config.toml
n_layer = 15
d_model = 256
n_experts = 64
experts_per_token = 4
d_expert = 80
d_shared_expert = 0
activation = "clamped_swiglu"
moe_layers = [0, 1, 2, 3, 4, 5, 6, 7, 8, 9, 10, 11, 12, 13, 14]
router_score = "softmax"
normalize_top_k = true
routed_scale = 1.0
balance_loss = 0.000121
balance_bias = true
router_z_loss = 0.0001
n_groups = 8
groups_per_token = 2
init_std_router = 0.0114
lr_router = 0.00123
vocab_size = 8192
norm = "rmsnorm"
norm_eps = 1e-05
tie_embeddings = false
optimizer = "laprop"
lr = 0.000988
beta1 = 0.9
beta2 = 0.98
grad_clip = 1.0
batch_tokens = [32768, 65536]
seq_len = 512
train_tokens = 350700000
steps = 7658
dataset = "wikipedia_en"
Below are experts of layer 5 (counted from 0) of a mixture-of-experts language model. Rows are named gate (a neuron's input weights, with its number), up (a neuron's input weights, with its number) and show model dimensions 128-255. Each number is 500 + 25 x the weight over its row's rms, rounded and kept within 0 to 999. Numbers have three digits each.
Before each expert's rows: a language model's description of what the expert responds to; "gets" lists some tokens that make up at least twice as much of what it gets as of all text. This comes from a sample of Wikipedia text that the model never trained on. Tokens count by the router's weight.

# expert 59
Description: Pieces like in, en, er inside long technical or scientific words (creat-in-ine, abdom-en, amphitheat-er), plus in, the, between and heading marks.
gets: " in", "in", " the", "re", " Re", "ation"
gate0:489528542466499454479501489450521484499519510509495565460502457493492526506505530518501504490492503488503528474524458498485506491491484475472439506472452525524486503539472522472481500506489493527529522496518490462488529484505517501517540524508524471497558532521482453524472501485496514463455500515493521507545497524517461514514471525496525493479445512457534448505513533522479482492491
up0:479510540478477519481529473458457476510490470466473485476492538529472518509510504517490504525467489524464487490498481529495473501482486497495513493458543539455516531423488470503496442448524512536490529490510481542501509537456493521518477520508495512488487481462513501507525538501501442500467469493489511501472534465535503534462517492470509439517532532473502460486488476505499492467472
gate1:482443442523511525504506521491501493531529488508492499525511481521506477512480489496485524547521481519554508542532502480487486466526471499436478542515469487483500493533476487530516510497490518479526547504516553505474523467496469455509497453513530479513506471474488481492495484502511532512560539507493491472458502497475506516490516514502477468486501499495529503508496511465543496553441
up1:467458468483514491495563532492510513499522455499510528495547475484454449476448509458489503493490502526505524506516522518509483475517501513469502521492505497493502467458486525431483510501530476521487578470493498508577518481497497447516456465492539547495512510533504488490513475496518476501513501511478497442497535510473508488529474519503475521504502477458526519502522512517479546479454
gate2:499487517544520490456519535485489489517508475498466514501511475504511465495526497484486522476492550474482499515483487570538509456506482514525481478496469526508473492514493480481531505500501476506504471506493530533500527496485508487447445475478489528479476459481530489472523493483526436525505493527485467514503485523514501504526493518507524485516511490491522519551497509518519525517467
up2:462470490531508484430507529443495485523535485508473472500493462504496478496504471516491534492457559475512467498451476570523520496499495517492503476482466531521498499529495515488529495496490480500482492494492523530502532478504496490501475473505510477491458460513509492513539487489514416513532501516491479469504493538502476482516503532508543457525556519475505521532517507520490512523470
gate3:512481492486506508500502474500509487519505510472541465464474514485471503508498493494536495484532526492520504459490483504515526515506487511465506526512466452490527473482501507511514507441517485471472505535497551501498517478454511513512507470533514460545527462516487483456497484514525469492505535524470526444496507522493468505451477465507508489463518476509471480511480515537485518532492
up3:505507546493488519483486485497479486508509509473515502459508519461486472532523498465528484503506517521496474488456521508462479544523478525472491501490492497533535470498487531530459512444516492476480505526504565472501518477473479530520506491528500464538530469550519496496503484507482468488522569495476516473482477524468488531461483502504492488512531487522478492511487477507477498534467
gate4:475485498490526488467514496516520457505453468479479530465508474474504482500478486484499484496501494512495514507505511518477483467535478496475513488513505506495500539524492503495509510471509543487518540511503500507474497469491541475510445504500465508541495470526521493485502516490467509453492517532505500507495484482472516509468524529511520537469518504481510530521488512501443504518429
up4:444469483512498478500517492529518518516504490510457512492540475465531462489444474539441519499489525531543511490528500506445459499499478508446463507489509518534523528534503507521529530510539522513492539498509502456478509463500531501515497486488459517542493481519520516495480485503462511468454537527506502500487538506475510526514517514494496521483522478474511522535529513511473467500458
gate5:518447489460490479486490484514479494510524525529513494513538506523457465491507506516493497487514461488511594476495526503514487471472511516495498495480481509490483502523502479520467462485518500505501469498498481511448526505475505489490499485520533480487528502514561481497479546557466484480493480489445520482500501469497521491518470494514472501456504455496480491534512486483539489584463
up5:507441511477471492481479472526461506511523508504484527507505507492467467472539508493463482469483471504505560468506551494522490508489479505507491489458443530511492503524503468533507465470508498518484457506494509500458529502514500456484469465531483499500546492469532508511455512539470482451505460442453489490507517481492506522518471432502487517461488439509446465528532473507510479533475
gate6:504503516547482469489494486467461470526523493492489499489507517509473500543540481515491474497518508471529534508475535455457517502502547521512537465482456474534482516508545478546527488460466527491470456500512513512547491512499478497489494529514496537560524487515545499527566502504499533486520516486462493516476458527517550491502499501506507502524493431485512522518520482471442564482507
up6:515512530545487475502506479485437487522522513499465503483541529492471513535526470502497518495503503525533534462455550486477488506485561491496492460502428493536477514523538468533516497502491510500425444503488537505509515494487455485516478521493499529582516469510524533516563539504499498503532527487485482530490496538495539525501482494507515531520504430490487512530501456490469524516482
gate7:543537515508513455484511510526514509500472490534508487520486514513547490510494518479485484496496536503494503515485492491506509509493476467544482496524477516477508485507537471469484533441509510517486530461481504495504492484512500505503496504504505520469484478518457481484501457476489520571482496491485477515481485510465482551490465512501474455492524516501472493480503493473498506506495
up7:512497483552481517480544511504475499489474484525513491477484504511543483507533492480499434480488509531497502558485555499495515472476501470522496478524480517483489446485500470481472470471530484527468477479438498523535501514499534477499519515521516502505459517543487507486526491457456483534491509517470491500508480497483444487496438515513509485517516511486483489454476507507494484495552
gate8:496477518537482499520499470494506465497483483510444469489477527477525493521523509513494466504517505500491547497518535468509484509507504523480497526505534489512503490472513504514500505475489470533466527483464555468556480450498502517481496512497515483531518501505517501459484491464468506499485513476542533471516512497424464520497493481515514518520536490517482473534491469519497474547476
up8:521508486497503496480491512546496505489515494468484519540483480488484531490466461490466532471476446523496493507459485506484457480502541551498469459528466497507447462499492466459492491484515515489486507475457447515479481496477526529502478488468492497511458506535471509531483499521486530478480507546473491499497503478511472516493511467498505466512465461531467534494502545526466521518506
gate9:482516510555529494415524584515504475523512531508531512543508513481452479484490538508455505518503505464503522487495476509535534515473506543531485497500497512498501454509497523550454498536480445516515491492462483461537515531474471496523468487515494523530464506530483502499473491518513511441513499500510505489534529535487486495500492495512474494525522487512537508468477524504567495508488
up9:543473463519530477439540520445496483519523506481528504514512509473455502532490504473522472491498532517513503483490505557537501501518538535481511515502506486514446471564475523486499462486474507521501493459474501481474492546495521521466536500496457550520473522524487459529508487548502515483517520529492513494529492514495537515489512512498456497513532462534515566493479533509473504523482
gate10:495500473546503508539518454488544526441502472530501537491497493528539493512502490493488478544471502484525504536540474527480494529513480506523552501538501464489508516473533482487505471515487452473482509490502528477513528491513473494497462459541505506522490467490452526493499507431539502498496489492525485496488483537522488504557433511512512501481519508511508448489520525521497513476502
up10:457479530528474498540529444506536507462457485517523527488495486515506499503500515499494498530460494501504515539528493492463460518506501455480508542544506442458510527465491470479489452479467467505508504521519501487480474479521467508491467453525503541521508468505481507482480533462519514481528502488497516500485494507490504480553436475499497512490506515519515492495511499519506507491486
gate11:470511487515496477496484518561487485492491510468498504475508504535505482481488477493461520509506506494510490501513516487523479450524557548544495458538484501482497494488510491464497535513506446505483530556542530494459442526491472506509478546509477478544538568464528491485452527511551501481524514529435476506434515502527462471476542480525491501517456510528526488525511552484521500516498
up11:474547465534496484453469556527473498511495498482517473454509486507522482497527455518488498518481519508509447493508482478475494425553529487485490461557494493500509480521499498440486537474542470517510510518504505498504501524523480535474457524515464496528503542495493502478479508513524510505540503530483461489447521522515468481509536505542518471510492505515566517485501536516510503490491
gate12:535490493533486466524550483509516496475507530493474477530491469503475486526473486525512475500547534513536535493505523515489479477504502467509506496528480507540468496495479491502444508515511505490506514517510501511467494483493481516527472488503504478495504472488483514509468520472532504499498445488482493429515471498498474503533464486497479490453466487503491478558515494486505488522429
up12:481491477515499504488532458517474511514465497505533489475486493512488480522548517473470506485449504538466506501493521523474555498501535504499554480518516507482502492476535488495510523468508514547487461463500524508502534498496485541527473478541479461518499482475497511507513447457475505506537520540511502506524497451494496494497532469496485493501550458487483503544488500534502516529522
gate13:539509516511501473476484522468476470512478466513518478484527504482512483515490496452500527514489545505472502481465516487502511535497550509510478494496537482500448463533504484500501490518563519511497464516488537514422467462480469531450503503459495467486515461488493498496491488534491500527561489527506471479552476501467490500513507506541506544536538474509513521531506512482538521543496
up13:493478500500471428485527565485513495506516482532493480500560525484535483474517468470483516497498538537511530457492516518517497522496523481501463497540522453503478472558520488489519498521564505501475502489515539471443494448501474491480525510523498488486510470475506527516503511507510514503509497546511456503509522519497518508527487498502529551517520474533534515497522505504525513528474
gate14:516501509482513492465524498523509479476540497472488483499500478445497515471524514529478492546521527562501552515507564502529490500510470546514501503465464518471496463507470519530505512505485516492527568493502517482524490491500511484481505534471476495527490517535519510471489469532504490466465547483498540464508512540488530510466483510506445513503468485510513497500496451506461524506502
up14:521496502483507499466514465493491469468532477478483478464483467466452525522542546521481505538513527554482565514524537521518502465513488487511520540466508518466539520500509544526484538496488518512575559506509532482497510498510500483513492481466491494565508504527517507498493469545479494452516529438492487483495510519481520508503493499475425513500488509517566523497477466518478518475491
gate15:465527534528492504501474513475497475544465504510479468507504519482526507488500510497474551501496546503527514478475486491491522530509522514445520499511472477475537467476497472491503504437529546514484483530475520468479502426531527484490515476519487512497457506517544500491513540487453450502459530486483475478495458528515507540501489519455538532491528479500493525524484544520499474536430
up15:444523533524463490514488507512534508566512543524465512522504503451560498490541542516454538495497523522508522511488486473491535545510529461501523525514482521489578483505523487475499491511543547543481474522470510482491514444533518476527506469540472490513469520487505531511497519507450462470474520485515462499500496538490527507509502495430531531470503504482479544508541503480517475500471
gate16:500518494482507510525519460486429501480517515493541497488518533534455505514485484520486484502509496508548478545503525494544506517563518480507507494491489457517471535445545500497494502483471531537531533500479541511505490491522506524527448452466506495520483501441517495499502559488485504481521448508480464524501518454514515494513496488494476502522467487458529516508476460544519527487482
up16:519501497537526482484471573501522464514489489491525501524495503469517524481504486501526489526517512486464511480482456485483512475483479524472507498517518529497530484520500514479536521500522485457454467511498497492512519515487509512491532526539535498503492510542477475501483443519545498533494525535497484469502449540512494542471511512511553511501509489524465500515505518485462481510504
gate17:523519472560489531541481494484514508501521501463475520437474547472488512497471496530451488470476510461520506490519506460511461492513485508493490515506466508495538455455520516527563490505456476498444498481497533490504498490502513502516495452579539495470506504541509503496472505482531488547525523491471504459517525498469486471478531497496504507487498533499523516497493555471482490472505
up17:518498498535461497518498456500479488521551497516478535487484560477528527495463490531484511490443526481482508508504518479487475505524495483508506528517497501514548461486490477551543473561471513494474482466491503504512527488535519490491473481523485516508495454517506540483466507503474459524522519498501477497475537501468528501492548475493525530479498525512516526535523512487492494518487
gate18:513488482509501532549512507505448480513504459491497507520538521500469532466552476534540534501477511510510468500490521474508436467526501545492536523578522555460518529515525523470507483469522497491473521505497534514459455494513502500479471531443464488501512551508503522446476490465497490506508512529516499444511527469503501495501475477529492496499508502531488490480471471486513489542466
up18:519535495499534484468496505491533493512474507502548480470452487511481520538454528490507450533523520487499510488458462509538544526493510513476470466417477495504484474466494478543503500506439503492495495474506475489518523498477472518532528512515540490468510456497513486527552512491507476481474490514449523510476476499524497511488524552520495479529502506472521487473488577511505526491530
gate19:503488487527510501461493487455528520529479514481523493508467489516491534484477500499489514435484549459518535483489488486511550547515499515440503475498468533466507507476518538543502517502502472516469492491492516490508472509497434495502487498561468468495517464511494506444509461483532465493488504486517515509476486518501495490491525488523538495468506514449516536473493499555515471495505
up19:521505485509487515481503447477476502527509474503508540580519473526525493496522472473498497465497523491490529537473505468496509494521480506486520493470512504536475453568483516540498477494486513542524477485494489485483526491518487510464470506483529505488503477578493510500483512497478503492484527475478554467510486544500480500468483543521524523499491474487473527564517455477472525514496
gate20:506473472482534524510507563492505486515499499492504494518482457544511506474496469516508558477549483508470507487490520476501486522489542530529497515526522506534498485516524506463499508501489479492522546496513521495465552538490519477519465514519538493488462441466487496487512464487487454494481479529503500495462501487509451483523488486509483446478491445491492485483488509549492551521497
up20:518458510471515506537499528465527495498531487505516482521483486504499490475504517524521576455512475508430507487503522495493517509490520511542496464461468517520488491511499519488508509474469500465508563463502542486465557527503490475511444527499523479489481474497500541497509452468492469497494462533521497467483483475460509511524522474482488454490478473486460507473507471528495501557480
gate21:495500529474493471493486482506478502493488505469510528454505525457522471469528495475477523498470513489489536535460540477521465502510486526469487491535487528525511483511510506498501511491524528496514525493511541525505514462508500494539480524523495475493473487482504502504489481453505459457478514508464501512503521439479482500494511508580551508575497442480485480494493510552497499525477
up21:472499491491481485519509489495495500528469524481509526499493508460513460454508455495474538489480518492472529512485543493489497500530476519487497469527469538532492466527509480500513531461522547495513525490484523508503527505486501473550481517521501474510460468475509498529481519421539467483490506465495492498490508439501493485511516482568510504556508453485491472497511478543507495532511
gate22:503521544504492503519497490509500476531433474528508501511514497479501498534480503514497512509487526501513512498485516501498478475473467472469496518484550492494508538466522471514487466466524468535475484545535524499506475480502486448465502461488514505482508489505510430473548567493507506496505540518491503510539486500484497476479431496521504501446456543469468457487513502456524495507479
up22:509479529511466501532486509503535504545468493512494502490506510443546499524497505523478515489481512511511561518525509514467512490476471470513494514438533515506484509517500455505523478455480484508477500526556518472493490511513510457476519478518498468485518471484498478478502549509519468516514560496500481555521485526500496487505451468501513518497449512473476480456524492443510494519481
gate23:500529489520483480495507491461508479542503469510487497468492502472567516508551474511471515475497520515500494561514492465502454499492448464492512543502492482501505508517504458491498526522501547559519442564489497485533494473528540527485488498522480513526512510490492479493470496491508518505518558482534452485474450549503490466531489512489527519499502482520499567515464444477518494485459
up23:504531516511521516498518484421476468493507439513545563520494503511503523520481448503487472479533522520498490507498498501515463497516554530455520488485473512479490489496540496477508498517496476511483446604492471518539449511484524495510499459532520552520549498472484494459510511489504469506515525464511494498484531532498505482508490510485498501476505467486478536491514508502506531496471